Experts of a small language model.
Training: a variant of Adam for the experts, 443M tokens, 3377 steps.
Below are experts of layer 3 (counted from 0) of a mixture-of-experts language model. Rows are named router (the router's row for the expert), up (a neuron's input weights, with its number), down (a neuron's output weights, with its number) and show model dimensions 56-111. Each number is 128 + 24 x the weight over its row's rms, rounded and kept within 0 to 255.
Before each expert's rows: a language model's description of what the expert responds to; "comes before" lists some tokens at least twice as common just after its tokens as in all text. This comes from a sample of Wikipedia text that the model never trained on. Tokens count by the router's weight.

# expert 48
Sentence-ending punctuation. Sentence-final periods, ellipses, closing quote-period combinations, dashes and exclamation marks ending statements, usually before a new sentence or line break.
comes before: "\n", " The", " In", " He", " It", " This"
router [170 142 115 132 130 138 127 158 136 112  94 162 139 108 117  94 148 111 104  88  83 119  98 110 124 110 147 150 162 116 138 159 155  83  94  99 168 156 138 126 157 124 137 123 132 110 115 112 112 119 100 146 122 130 113 147]
up0 [151 143 139 145 115 128 131 123 135  87 119 165 136  81 140 142 134 115 143 121  94 139  74 145 100 106 120 163 142  81 150 159 147 130 126 131 157 129 116  98 142 127 119 131 170 121 140 157 134 138  94 143 150 148 104 137]
down0 [176 157 139 119 105 124 128 129 137 136 137 158  98 113  96 107 137 134 122 150 100 143 114 195 105 162 135  88  88 109 103 136 113 165  89 126 160 137 107 149 127 111  94  98 107 140 129 133 126 108 152 142  80 153  96 107]
up1 [144 209 113 107 132 144 116 126  97 125 122 125 100 151 160 113 137 104 111 107 151 159 147 168 156  92 104  95 145 125  97 164 190 104 125 155 113 103 142 107 197  85 136 110 149  91 130 129 147  92 119  96 136 111  94  86]
down1 [128 135 179 109  99 129 116 113  87  79 104 147  93 127 113 128 124 154 134  93  86 133 147 159 109 140 131  95 172 103 109 122 150 126 119 142 142 111 121 108 140 106 118  78 182 197 142  84 136 103 130 144 147 141 153 136]
up2 [148 117 111 155  94 139 147 140 150 136 111 138 151 113 143 103 109 115 144 161 140 113 102 133 126 139 183  92 113 125 202 143 189 133 175 119 177 111 187 106  94 102 120 127 162  95 130 164 140 149  75 158 154 118 126 137]
down2 [102 151  91 121 123 145 134 118 149 102 110 121 143 109 141  96  92 135  89 153  95 141 157 149 129 112 198 120 139 122 168 166 130 100 138 107 139 142 138  92 104 119  95 101 175 125 134 156 132  90 126  99 111 145 148 137]
up3 [123 129 144 149 148 137 139 163 138 135 148 139 104  75 138  97  97 102 132 124 113 135 114 135 117 133 115 175 176 129  90 143 125 148 129 113 172 196 161 152 139  77 133 133 103 104  63  84 130 139 113 124 130 114 157 143]
down3 [ 88 169 161 116 135 148 126 118 131 123 177 103 140  99 134 127 138 131 137 141  90 139  87 101  79 189 144 161 132 139 110 117 118 128 158 116  88 129 156 123 119 101 141 119 174 148 115  94 124 145 104 134 138 139 174 147]
up4 [160 155 136 145 112 151 126 134 157 167 127 160 172 125 129 119 112 128 130 141 112 150 133 109 109 125 143 112 133 135 149 143  75 151 112  95 103 125 106 105 194 124 145 107 127  95 136 149 110 100 115 133 148 118 114 136]
down4 [123 125  92 111 129 180 116 142 153 126 143  86 132 118 119  94 120 122 114 126 175 126 121 130 121 151 111 116  95 125  86 143 141 164  85 162 105 162 119 102 162 119 142 116  94 104 120 133  96 143 171 142  99  80 125  97]
up5 [101 144 143 126 116 125 104 169 172 129  91 164 105 111 103 126 157 187 122 163  49 117 114 100 157 123 150 123 120 125 120 135 114 116 111 115 142  89 147 110 116 137 112 137 120 136  86 132 113 112 118 154 134 116 140 127]
down5 [138 125 130 119 116 138  97 112 109 142 177 130 111  96 154 132 151 122 113 131 120 135 106 144 153 120 147 120 111 103 163 127 115  98 147 114 118 141 166 129 131 150  80 115 148 180 120  92 121 113 111 124 140 149 123 120]
up6 [123  99 165 115 153 118 131 147 104 112 123 114 130 120 113 123 136 151 105  97 131  96 117  95 147 123 157 141 110 132 102 150 145 140  78 140 143 135 129 178 110 166 153 128 130 132 132 118 154 137  96 150  92 104 121 115]
down6 [126 123 123 126 130 120  98 150 139 163 137 143 144 152  99  99 130 125 110  99 130 122  91 130 118 129 158 143 121 150 122 113 149 140 117 125 121 133 155 170 113 101 134 150  87 109 148 124  97 137 137 119  91 139 150 141]
up7 [122 132 145  92 160 154 129 158 116  91 120 132 150 109 136  93 178 179 156  97 142  94 150 119  89 162 152 173 147 141 119 121  89 114 138 119 106 125 133 136 154 139 163 162 165 103 109 107 111 122 121 143 144 144 106 139]
down7 [133 116 141 167 105 156 127 100 167 128 112 144 141 104 155 111 126 163 140  91 106 165 112 132  81 105 136 133 125 103 133 153 142 152 116  82 107 121 120 105 115 125 139  86 101 118 113 146 144 116 101 128 104 110 153 185]
up8 [143 112 116 131 121 170  96 149 148 158 102 149 116 138 132  86 118 117 129 147 124 127 102 126  95 155 117 127  87 108 111 165 121  95 129 114 110 136 130 140 161 141 146 123 159  99  90 140  88 107  99 202 126 111  81 121]
down8 [132 132 150 144 140 141  90  57 122 128 111 118 158 115 106 102 109 108 110 131  97 106 117 149 122 151  88 125 124 118 115 145 121 125 157 164 117 130 114 114 130 121 153 119 152 126 133 138 106 147 166 156 101 119 101 129]
up9 [146 119 111 152 127 151  97 118 131 102 113 140 156 124 120 116 149 144 154 121  79 119 152 120 169  95 140  97 129 128 165 150 119 126 128 136 101 114 157  98 109 115 111 128 139 119 108  72  94 144 109 128 118 144 185 112]
down9 [106 145 131  74 141 122 111 139 167 137 106  99 148  99  95 132 117 156 112 151 160  93 132 133 141 139 150 124 128 117 133 146 121 157 140 172 140 112 127 136 113 175 111  93 145 125 107 154  99 114 100 115 126 151 111 149]
up10 [113 139 111 169 132 118 142 149 119 132 119 141  72 147 143  85 141  84 126 140 120 144 146 123 125 144 150 113 115 148 122 112 102 127 108 106 119 160 186 101 127 108 136  91 127  82 157 140 131 113 155 167  89 141 185 160]
down10 [117 111 112 166 108 147 119 146 153 171 139 126  95 120 130  80 151 109 157 131 130 120 121 142 160 114 111 151 130 160 140 117 120 136 111 106 111 124 131 127 131 128 126 133 135 117 160 127 149 154 144 103 118 105 144 124]
up11 [148 144 131 117 146 158 126 155 135 141 109 163 161 142 120  93 157 165 184 123 120 131 119 134 105 129 126 139 147  90 125 124 125 151 111 115 140 163 153 126 130 112 123 108 119 121 134  92 132 107  93 145 138 129 128 121]
down11 [137 163 137 153 165 130 148 165 126 117 149 133 155 123 117 139  92 103 172  93 139  99 133 164 133 145 117 156 109  70 123 124 123 117 126  93 143 151  95 135 159 126 117 124 163  99 106 156 119 161 130 113 136 155 143 142]
up12 [138 162  97 109 114 120 161 164 105 135 138 127 112 174 134 116 139 138 125 168 140 101 149 144 143 127 136 115 109  92 110 107 118 151 116 122 153 120 114 149 160 134 152 100 128  97 146 117 141  98 137 143 137 144 105 151]
down12 [ 94 115  91 112 155 155 122 112 165 142 178 131 149 174 151 141 132 153 160 130 125 129 127 122 194 141 132 133 133 101  89 128 112 159 126 157 147  75 118 185 131 145 146 162 104  99  96 135 150 120  87 116 132 156  99 113]
up13 [146 118  97 134 111 136 125 127 125 119 101 126 112 121  84 137 142 153 116 171 129 145 148  87 139 126 123 102 177 139 152 117 113 109 105 139 128  99 135 115 133 104 116  95 150 115 193 145  92 132 117  66 133 116 125 103]
down13 [ 96 144 127 100 152 117 111 123 128 205 128 136 125 128  93 157 155  90 130  58 117  80 110 129 109 157 106 113 109 134 118 131 149 144 133 137  94 129 124 135 138 132 115 132 152 124 134  91 163 109 130 145 123 148  95 149]
up14 [177  94 133 152 137 192 136 146 150  89 122 108 121 117 124 124 113 164  69 175  87 100 112 148 131 111 148 112 133 119 137 112 123 162  82  74 138  82 128 129 154 112 126 121  91 113 135 152 141 120 143  97 110 118 127 115]
down14 [130 159 133 120 123 134 106 124 131 144 129 100 148 137  83 108 124 132 120  98 117 140  95 101 170  93 142 133 157 152 128 129 182 152 144 155 140  72 106 134 109 108 131 123  92 112 130 159 135 105 125 139 110 110 143 126]
up15 [142 124 109 115 131  98 119 166 138 165 132 139 185 121 132 133 144 131 159 147 137 128 119 123 113 102 156 121 114 137 123 148 111 123 126 125 126 131 128 128 151  98 151 109 154 125 197 147 156  93 108 159 117 139  83 126]
down15 [113 124 115  79 119 137  86 101 160 107 109  96 149 138 126 122 106  89 129 110 116 171 118 139 120 122 125  97 152 127 130 116 125 130 128 139 127 116 144 115 178 138 129 121 173 145 107  76 129 141 164 101  89 137 145 112]
up16 [102 161 107 120 124 126 126 147 135 117  88 133 105 152 149  97 126 132 125 133 108 152  93 145  89  98 166 133 133 126 132 152 141  98 130 113 112  90 117 185 136  51 131 154 147 125 162  77 120 116  76 133  81 103 119 160]
down16 [134  82 114 108 112 125 128 111 145  74  94 124 146 168 109 127 107 150 139 124 177 107 123 146 152 106 143 108 146 128 148 132  98 122 168  90 134 115 182 145 129 111 150 153 144 111 154 127 157 146 113 130 102 141 132 146]
up17 [137 144 145 146 134 134 143 127  92 184 126 100 121 100 142 132 131 125  92 134 131 140 141 126  77 138 142 122 125  83 110 111 122 165 154 132 118 144 135 109 131  78 153 137 117 117 179 116 134 121 130 126 111 125 144 139]
down17 [ 91 132 133  91 145 134 157 128 115 153 189 100  98 143 150 118 139 135 110 128 156 101 165 128 141 151  92 132 147  76  93 107  90  96 129  90 133 107 147 151 122 128 116 135 149 112 101 132 173 101 141 147 135 176  87 149]
up18 [146 155 155 100 123 139 110 169 133 108 101 162  97 114 110 111 111 118 106 103 110 129 110 168 131 174 117 120 133 128 135 110 135 121 180 134 153 112 143 101 110 126 140  96 140 108  67 142 154 119 118 154 133 101 154 150]
down18 [134 118 107  97 120 153 103 105 117 134 143 147 107  89 154 200 149 102 161 143 146 130 117 149 141 113 112 107 143  93 154 117 109 121 126 123 139 134 156 101 144 184 115 125  78 118 117  78 116 165 121 119 132 143  98 152]

# expert 34
Given names, year digits. Common male first names like Paul, George, Michael, and the digit 9 or other year digits after 1 or 19.
comes before: "8", "9", "7", "6", "5", "4"
router [167 141 153 116 155 165 169 156 113 116 106 149 153 111 103  83 164  91 131  96 135 107 111  95 106 105 159 123 153 106 131 158 153 104 139 115 153 158 141 142 138 117 103 119 110 138 149 137 137  86 115 129 137 157 127 122]
up0 [108 118 123 132 137 107 155 141 123 123 123 110 165 136  97 128 144 133 109 110 138 105 135 106 114 161 151 131 132 134 154 146 136 129 113 135 140 120 105 125 101 113  76 117 136 118 132  91 135 121 113 113 125 110 107 127]
down0 [ 89 135 111 132  82 137 167 104 129 156  88 129 118 151  76 120 198 152  94 141 113 180 144 143 113 151 150 166 126 135 118 159 107  90 193  94 154 110 145 133 146 122 126  68 156  80 160 101 113 159 127  83 175 121 112 127]
up1 [149 155 167 114 140 101 148 165 122 116 116 118 140  88 121 125 117 111 136 149 117 102 132 153 154 156 112 118 167 137  97 131 122 141 143  96 118 155 104 130 149 123 108  52 135 135  98  78 110 113 131 117 158 165 131 118]
down1 [ 95 105 108 124 134  93 131 143 158 100  62 121 106 146 138 108 139 112 122 141 119 155 125 118  94 134  76 143 117 153 111 100 124 120 114 117 127  95 134 118 133 110  90 126 155 125  85 123 135 128 119 131 114 117 124 133]
up2 [125  99 110 118 117 133 150 122 165 120 121 103 142 103 104 139 156 171  87 111  97  91 137 105  74 137 170 114 142 158 152 112 126 113 148 120 152 125 128 119 146 110 136 152  99 124 172 105 169  82 129 127 122 143 150 155]
down2 [109 163 107 110  94 162 149 136 137 138 123 132 142  95  91  83 119 135 109 117  98 104 136 152 139 159 173 170 110 146 131 124 104 131 189 119 127 132 138 132 163 140 108  77 125 108 156  79 146 109 127 111 110 136 132 102]
up3 [112 105 165 114 108 112 175 134 132 125 153  96 182 114 193 143  89 108 103 147 109 150 152 107 120 100 116 131  87 113 125 190 163 154 110 125 166 117 134 133 137 106 177 174 124  83  97 119 141 137  79 138  76  92 167 129]
down3 [150 136 136  94 138  90 107 124  93 173 111 151 154 144 108 145 143 121 125 111 111  96 159  78 164  97 112 140 146 162 122 143 154 159 158 126 127 129 126  89 104  92 132 143 133 133 146 161 109 107 129 135  96 145 132 165]
up4 [117 130 144 143 172  88 117 119 121 113 131 129 146 104 103 128 134 128 136  99 148 130 110  75 111 132 161 177 116 140 181 106  98 154 130 124 121 166 169 127 133 143 143 129 142 100 124 121  94 113 105 125 135 108  99 117]
down4 [139 111 155 125 178 113 122 162 135  89 151 139 155 129 105 124 130 186 120 144 145 156 144 131 121 109 137 137 161 159 134 146 105  92 100 176 167 151 139 104 148 143 122  88 115 152 135 112 110 122 139 126 127 138 148 166]
up5 [156 168  60 134 142 146 134 131 127 180 115  98 118 137 122  93 155 124 103 137 158  89  81 127 127 136 153 138 139 133 142 161 152 113 126 101 118 115 142 139 104  96 124 134 145  98 120 110 135 156 120  78  92 111 119 124]
down5 [161 171 176 121 161 137 127 164  96 109 114 105 122 136 107  92 135 160 127 113 112 124 110 115  62 110 151 122  91 145 121 160  78 128 141  72 128 127 140 114 107 173 126 121 139 128  87 109 123 113 189 138 129 108 166 162]
up6 [158 169 103 147 127 123 164 120 139 125 118 165 166 126 115 158 168 109 102 142 130 133 109 116 106  99 110 126 163 145 111 132 160 148 130 149 117 150 127 145 107 122 122  71 143 148 162 106 128 124 114  97 106 128 160 141]
down6 [133 116 153 112  81  81 163 132 117 145 112 132 174 134 119 124 112  91 105 157 122 157 108 139 157 151 127 127 112 152 139 130 137 132 103 133 114 155 159 177 111 161 142 134 112 139 133 112 120 103 137 145 176 182 130  98]
up7 [138 150 120 127 144 141 179 131 149 115 118 128 196 124  88 121 136 110 138 168 130  81  72 134 143  90 120 149 122 110 147 160 154 123 128 139 123 100 134 138 116  93 126 114 156 189 120  99 133  97 124 127 123 135 122 102]
down7 [157 130 126 126 134 143 131  70 149 111 141 154 152 164 119 132 140 115 114 137 101 101 126 135 171 106 155  81 120 132 102 123 137 154 170 132  91 120 104 126 157 119 112 108 126 162 131 169 134  96 123 155 112 120  98 147]
up8 [188 118 152 137 123  91 133 119 151 140 104 126 145 129  98 124 176 127 117 134 150 145 129 159 150 109 118 136 174 138 141 134 120 138 114 139 136 147 131 135 166 155 134 143 157 115 121 138 101 101 182 104  84  68 180 108]
down8 [139 169 104 118 131  81  98 151 109 134 100  95 154  87 115  88 116 112 126 111 146 110 106 125  94 149 114  76 109 142 101 119 108 124 157 122 142 146 139 122  67 123 124 139 141 102 130  92 121 128 100 112 121 103 157 144]
up9 [110 150  91 157 123 102 132 162 128 124 152  85 110 112 126 117 123 127 111 160 117  78 136 162 140 114 162 123 129 121 101 133 175 131 126 142 140 118 124 130  88 104 127 171 164  87 111 120 174 107 103 176  95 148 142 140]
down9 [144 139 128 152 110 134 114 172 107  88 144 138 139 165 137 142 142 121 105 121  93 168 169  95 166 104 161 181 108 167  94 112 136 139  80 121 145 148 122 104 121 109 126 145 160 109 110 147 119  73  85  98 102 124 120 135]
up10 [111 125 113 125  82 102 152 125 135 153 124 119 148  39  93 136 150 129 131 156 122 158 116 138 120 146 132 152 132 102  98 142 115 141 128 118 157 111 118 143 173 113 181  86  95  66  75  81 148 142 122 101  94 122 143 190]
down10 [ 91 139 173 121 103 125 146 137 137 118 132  77 127 106 129 144 128  82 102  99 117 127 103 142 145 141 147 126  91  96 154 110  94  88 126 103 134 113 127 151 142 155 111  86 122 154 140 101 171 135 155 163 146 102 162 183]
up11 [130 184 131 119 123  93 128 105 118 133 126 135 118 131  81 125 162 164 183  85 120 118 117 130 132 119 132 138 182 130 146  93 111  83 142 132 102 122 114 128 163 150 116 110 135 144 122 119 131  96 154 158  86 151 132 145]
down11 [162 141 116 134 115 120 148 162 117 171 112 158 190 118 115 110 128 150 100 166 108 115 105 146 103 120 134 101  97  80 106 152 123 140 145 145 142 146 125 166 135 142 150 126 177 116 117 100 135 130 106 113  71 107 134 116]
up12 [141 124 141 116 117 143 184 115 141 170 141 139 129 148 161 115 116 118  93  87 134 124 140  72 141 105 104 144 123 103 160 167 115 118 150  99 121 135 144 136 113 119 118 138 172 124 138 158 101 125  87 116 129 162 145 133]
down12 [153 141 130 133  85 133 116 148 135  88 148 133  91 133 146  93 142 131 125 123 121 152 144 126 162 123  91 142 165 101 140 144 108 167 117  85  86 140 136 114  86 141 103  98 157 161 163  94 164 105 147 141 126 139 147 159]
up13 [108 112 127 137 113 128 138 119 130  95 126 159 115 151 103 121 130 152  99 149 115 124 104 156 151 133 196 149 111 165 118 108 187 154 102 110 145 140 129 135 132 137 170 113 154 117 109  94 105  41 114 110 143 141 122 139]
down13 [135 140 103 143 153 117 126 150 105 133 142 127  69  97 117 112 150 103 150 128 110 107  72 143 130 155 136 105 155 125  81  82 132 143 152 153 100  89 128 106 153 146 102  92 131 117 125 121 130 134 109 134 131 155 114 121]
up14 [ 99  86 174 135 158 108  84 169 149 163 102 151 149  90 150 121 110 148 155 126 123 137 141 108 127 104 116 113  88 112  91 117 170  90 149 134 112 187 111 131 118 144 124  91  96 159 145 149  98 152  92 157 150  90  72 145]
down14 [ 94 119 153 157 138 135 123 116 105 179 145 173 135 136 159 129 103  99 131 160 156 122 104 127 162 130  98 109 137  97 151 123 175 129 148 125 125 148 140 136 136 129 115  76 131 152 141 139 148 127 147  75 174 134 125 154]
up15 [109 126 104 130 131  86 195 134 127  58 140 116 146 136 131 100 121 165 105 130 140 110 137 159 131  92 125 119  92 141 147 131 114 146 134 146 123 165 173  90 114 106 134 139 112 102 132 131 112 132 143 147 197 143 149 111]
down15 [111  91  87 109 159 145 119 106 155 134 132  88 166 135 141 139 141 112  96 135 113 100 100 126 155 107 156 122 157 100 140 126 137 135 111 130 196 119 153 143 147 156 129 166 118 133 108 151 115  96 128 116 159 153 132 109]
up16 [145 170 119 158 153 151 108 132 141 145  97 144 116 116 156 111 157 175  84 144 134 126 151 171 134 156 119  99 105 143 138 102 131 126 103 104 109 190 126 115 116 163 120 129 140 154 132 111 127  91 148 111 147 170 141  88]
down16 [135 114 130 144 153 165 117 145 126 101 127 132 161  77 147 117 152 112 142 131 150 120 124 136 138 154 124 191  51 109 134 134 106 129  98 112 140  90 112 111 130 136 133 138 127 140 125 126 108 119 157 115 117 133 144 158]
up17 [163 157  96 116 146 108 148 152 125 153  96 168 156 116 151 132 192 123 144 133  97 134  82 137 126 123 140  80 150 142 140 126 132 134 117 138 142 128 151 129 121 130 149 132 113 107 185 162 148 126 144 131 105 183 130 143]
down17 [141 115  76 175 109 140 114 161 149 111 150 118 121 111 169 150 120  92 151 120 129 130 168  94 178 113 130 123  97 131 130  88 121 112 155 165 101 131 120 117 102 125 137 126 135 116 121 138 110 129  80 168 138 115 130 126]
up18 [122 123 134 132 148 103 116 139 136 127 116 167 103 119 132 102 118 112 150 137 127 105 135 146 105 133 138 121 133 129  74  83 139 127 136 129 134 145 122 146 113 121 112 131 153 147 155 153 106  82 112 136 116  67 145 111]
down18 [101 136 135 111 142 142 139 113 172 136  78 161  89 182  98 136 141 122 137 104 129  68 118 125 147 103 117 118 141 118 123 127 148 174 182 124 137 139 159 177  78 118 109 132 129 121 146 177 139 106 116 172 163 134  97 110]

# expert 22
Table numbers, name fragments. Digits and word pieces inside table rows, surnames and product names, such as PlayStation, Koivula, Bertagnolli, and numbers after other digits.
comes before: " |", ",", " (", "'", "s", "′"
router [159 113 128 133 156 182 161 130 134 120  96 132 141 125 128  73 152 100 143 102 107 125 100 109 133 117 137 133 159  97 101 154 135  92 111 111 141 159 153 175 145 146 121 116 110 125 127 125 117  93 123 116 152 135 112 139]
up0 [141 119 153 133 142 156 146 144 139 130  95 154 126 115  79 107 108 108 119 140 112 115 110 126 117  88  93 174 104 139  96 149 198 120 113 138 136 192 122 147 187 105 124 132 139  92 122  88 141 117 165 137 165 106 124  80]
down0 [132  96 114 164 139 132 151 142 110 152 144 124 117 173 145 152 120 152 136 146 123 156 102 164 118 126 161 142 127 158 113 109 170  99 151 122 132 153 124 129 139  98  92 156 120  91 169 141 119 100 126 164 130 120 111  74]
up1 [112 171 119 116 163 134 110 130 155 151 157 107  83 117 132  94 181 122 108  82  89 152  91 135 122 122 120 118 149 103  77 179 161 127 110 125 134 152 108 153 146 110 124 120 142  74 128  83 115 145 146 169  94 113 147 164]
down1 [ 77 143 114  92 128 146 132  93 134  87 142 105 126  99  96  86 140 158 169 152 147 134 123 159 130 101 172 129  94 106 144 111 147 141 135 108 117 134 154 187 147 158 121 114 173 109  98 120 115 152 145 141 129 120 150 147]
up2 [156 149 160 134 142  84  75 123 134 167 119 146 121  92 130 140  91 125 153 126 101 113 109 128 130 173 126 141 122 114 166 119 109 108 118 160 104 125 148 129 153 137 136 136 115 146 124  86 125 117 142  71 154 124 130 139]
down2 [162 149 124 122 146 162 167 111 117 143 164 192 117 170 132 138 121  96 152 149 125 105 103 123 183 125 101 141 118 137 185 146 123 137 121 165 123 151 163  94 146 132 155 156 147 110 147 112 126 146 144 125 124 132 129 140]
up3 [ 84 114 109 122 160 158 109 144 107  90 144  99 130 157 153 105 153 171 114 102 133 142 125 145 108 111 124  79 123 131 144 118 146 135  91 132 142 125 126  81 136 110 104 111 129 136 113 115  94 116 104 128 136 163 162 108]
down3 [133 142 153 134  92 115 135 126 162 128 100  86 124 102 127  82 116 103 134 122 106 125  65 143 132 119 134 107  88 159 110 121 151 150 113 121 130 116 109 106 162 138 125 144 110 153 111 181 137 135 150 145 181 159 146 102]
up4 [129 103 126 115 161 134 120 137  80 140 154 158 146 129 131 100 124 121 155  92 134 139 150  83 155 152 136 130  74 172 137 186 147 126 140 152 142 139 147 124 145 112 160 110  73 148  91 114 130 129 125 107 140 108 141 152]
down4 [102  77 129  94 144 118 137 125 142  92 140 154 116 139 139 113 139  93 145  91 143 132 150 144 157 105 114  84 111 107 101 167 151 124 162 124 132 118 132 122  66 149 132  94 127 132 116 109 154 106 139 126  98 143 122 139]
up5 [142 132 141 139  85 108 195 126  92 126 144 134 117 135  78 149 156 140 116 151 145 153 136 102 110 144 150 134 141 135 192 102 129 107 145 125 173 112 101 164 132 169 129  83 146 122 104 168 146 109 127 144 134 182 115 124]
down5 [ 99 115 108 106 142 133 148 142 112 105 121 137 132 132  75 136 134 132  86 125 124 113 119 125 118 155 130 116  96 114 164 120 147 130 143 133 173 120 123 142 153 106 174 115 138 112 132 117 115 128 124 116 106 125 103 144]
up6 [132 121 125 106 145  97 183 139 140 139 112 118 115 128 140  97 158 138 123 119 149  85 148 117 103 149 128 138 189 141 139 184 162 154 188  55 119 103 132 162 138 116 127 140 152 145 127  85  97 131 146 140 160 158 166 146]
down6 [140 115 118 156 116 120 176 128 102 134 153 128 149 125 112  87 106 133 155 150 106 137 118 135  94 158 187 144 124 133 130 152  83 139 143 106 131 120 156 167  75 128 164 128 124 108 103  90 119 130 153 143 113 103 138 122]
up7 [106 148 184 183 122 125 108 124 139 110  71 133 135 149  82 119  85 125 110 166 106 142 146 108 141 121 129 135 108 126 113 107 157  96 124 108 110 152 154 140 155 124 162 132 122 142 130  81 144  82  88 121 165 118  95 128]
down7 [ 85 146 112 163  79  84 124 169 148 112 126  86 108 136 170 155 109 116 135 140 182 124 159 101 152 111 153 151 104 119 143 114 137 134 116 111 144  98 121 102 127  96 149  88 135 105 161 119 132 145 130 168 162 133 131  97]
up8 [169 155  91 112 176 116  82 112 126 102 112  93 126 133 106 103 124  90 124 107  83 129  79  93  99 116 125 122 126 123 145 129 131 131 130 119 128 144 121 130 192  88 135 127 141 105 154  99 162 156 118 112 134 135 124 139]
down8 [105 124 145  94 142 126 154 140 144 136 153 133 117 108 114 120 152 124 148 132 135  94  79 161 127 104 131 132  68 101 113  90 106 140 139 157 143 149 156 143 110 133 119 108 153 135 201 159  94 112 122  90 153 130 114 134]
up9 [118  94 116 144 145 160 151 149 111 120 114 118 133 125  64 134 152  56 158 114 109 135 135 134 141  89 145  94 103  68 156 130 126 115 127 151 141 145 189 121 155 121 119 138 132 114 109 122  99 103 110 138 133 167 111 101]
down9 [ 60 177 123 127 153 143  74 164 107 102 132 141 146 128  84 128 138 149 117 133 127 128 110 152 121 127 131 119 197 162 145 140 118 127  98 105 118  95 100 123 157 153 115 152 156 137 127 134 113  96 122 137  85 110 153 128]
up10 [170 134 139  97 144 136 119 136 111 117 130 168 174 154 101 113 151 114 153 102 122 147 137 105 140  93 129 115 111 113 141 121 142  86 127 138 122 137 151 121 143 148 127  94 125 132 137 128 111  93  88 147 157 169 156 114]
down10 [102 129  68 123 136 123 120 154  95 131 159  68 115 159 137 121 132 133 151  77 147 114 136 124 158 118  98 116 126 141 120 164 134 127  82 133 141 108 112 105 126 142 188 150 102 124 104 167 168 137 171 127 103 174 135 121]
up11 [ 64 133 129 152 114 157 111 179 108  78 135 120 190 129 102 119 141 142 140 116  93 140 146  95 130 138 157 132  98 136 129 141 112 104 121 107 162 139 152 135 122 123 119 117  93  80 106 135 143 121 180  99 128 112 175 110]
down11 [100 143 156  90 103 135 139 165 110 111 149 184 147  85 121 126 110 136 115 167 141 113 108  90 115  85 141 112  84 110  77 125 125 101 139  91 110 157  83 135 130 159 118 119 124 180 141  84 119 130 123 138 156  97 160 127]
up12 [148 129 110 169  72 144 152 140  97 134 134 100 134 129 143 132 131 125  99 157 127 105  94  86 105  83 107 154 146  84 136 183 178 112 119 104 103 124 130 161 118 129 138 126 136  99 121 104  85 109 102 140 159 123 137 173]
down12 [180 144 165  89 165 103 117 133 180 145 148 151 111 104  99 152 113 143  66 123 141 123 136 104 132 104 138 120 171 107 104 127  97 134 117 137 112 123 171 158 131 100 132 148 148 125  91 137 152 118 112 113 127 172 148 158]
up13 [ 89 145 132 137 119 161 169 137 123 122 115 171 120 104 140 105 172  68 106 155 138 112  76 148 109 112 122 147 131 135  95 151 162 110 132 157 211 142 148 158  75  77 130 139 104 141  92 127 119 136 136 108 123 132 156 156]
down13 [139 160 141 122 130  80 109 135 147 142 100 130 146 104 141 161 124 157 116 119 124 147 164 118  89  84 121 126 143 151 136 148 109 137 124  92 132 147  97 134 115 136 149 158 110 113 111 158 117 114 125 179 163 124  99  98]
up14 [142 132 121 164 110 165 108 160 152  88 127 174 148  84 116 128 137 111 111 120  99 152 131 107 108 110 147 151 124  67 143 114 119 127  95 106 159 149 150 156 112 106 164 127 132 115 104  99  95 134 142 129 137 145 116 121]
down14 [122 142 156 126 174 103 125 154 125 121 159 180 137 132 112 127  67 132 126 119 162 125 125 147 147 138 139 116 129 131 107 151 138 179 119 158  92 142 142 159 170 168 133 112 121 172 153 132 119 131 127 142 114 114 113 112]
up15 [207 109 111 127 142 135 196 119 150 145  94 125 116 124 130 144 151 120  58 138 107  95 123 159  87 120 115 116 157 134 140 159 114 150 164  88 125 119 131 132 154 106 123 137  92 160  84 141 158 121 107 133 132 129  88 114]
down15 [137  96  85 144 123 149 178 151 181 106 152 121 131 174 180  98 119 125 119 163  79 125 129 140 145 124 132 107 133 112  86 123 136 139 167 144 131 133 112 143 136 130  98 155 143  85 152 136 113 130 127 188 144 125  86 122]
up16 [147 134 147 121 133 110 103 169 158 116 131 137 150 123 120 104 127 127 141  92  85 105  95 121 117 113 156 121 140 154 156 137 143 127 124  81 147 157 163 123 140 122 166  98 143 128 108  88 149 105 154 101 140 150 105 117]
down16 [168 123  78  83 179 112 133  80 163 103 145 139 142 158 140 161 146  93  85  92 122 154 162 107 162 103 124 120 159 133 152 110 143 151 128 127 126 120 151 147 155 134 117 117 125 147 139 134 132 105 118 154  92 129 125 155]
up17 [127 130 159  98 153 143 123 136 125 132 134 117  99  96 149 122  78  82 147 179 138 118 127 127  97 160 135  97 171  94 177 128 175 129 147 152 140 144 108 138 128 125 149 128 162 169  76 139 104 140 112 113 167 123 148 140]
down17 [118 112 139  80 144 171 159 127 109 123 189 123  96 136 118 131 137 125 124  92 107  87 108 160 117 108  90  94 116 141 120 109  99 121 132 103 132 132  73 129 133 122  81 143 137 132 122 147 127 124 132 132 177 125  96 124]
up18 [132 152 171  87 106  69  81 160  85 129 100 137 133 120 139 114 164 121 163 128 122 102  78  85 144  93 121 173 164 110 148 118  82 159 106  96 117 118 120 114 156 134 111 113 156 141 131  88 115 119 126 111 120 128 160 140]
down18 [136 144 167 138  99 121 177 168 118 139 111 125 108 111 134 111 142 175 171 159 122 129 169 112 120 127 145  79 151 151 133 169 139  92 103 112 125 135 153 128 133 154 177 125 134 154 121 114 136 125  89 133 100 120 147 122]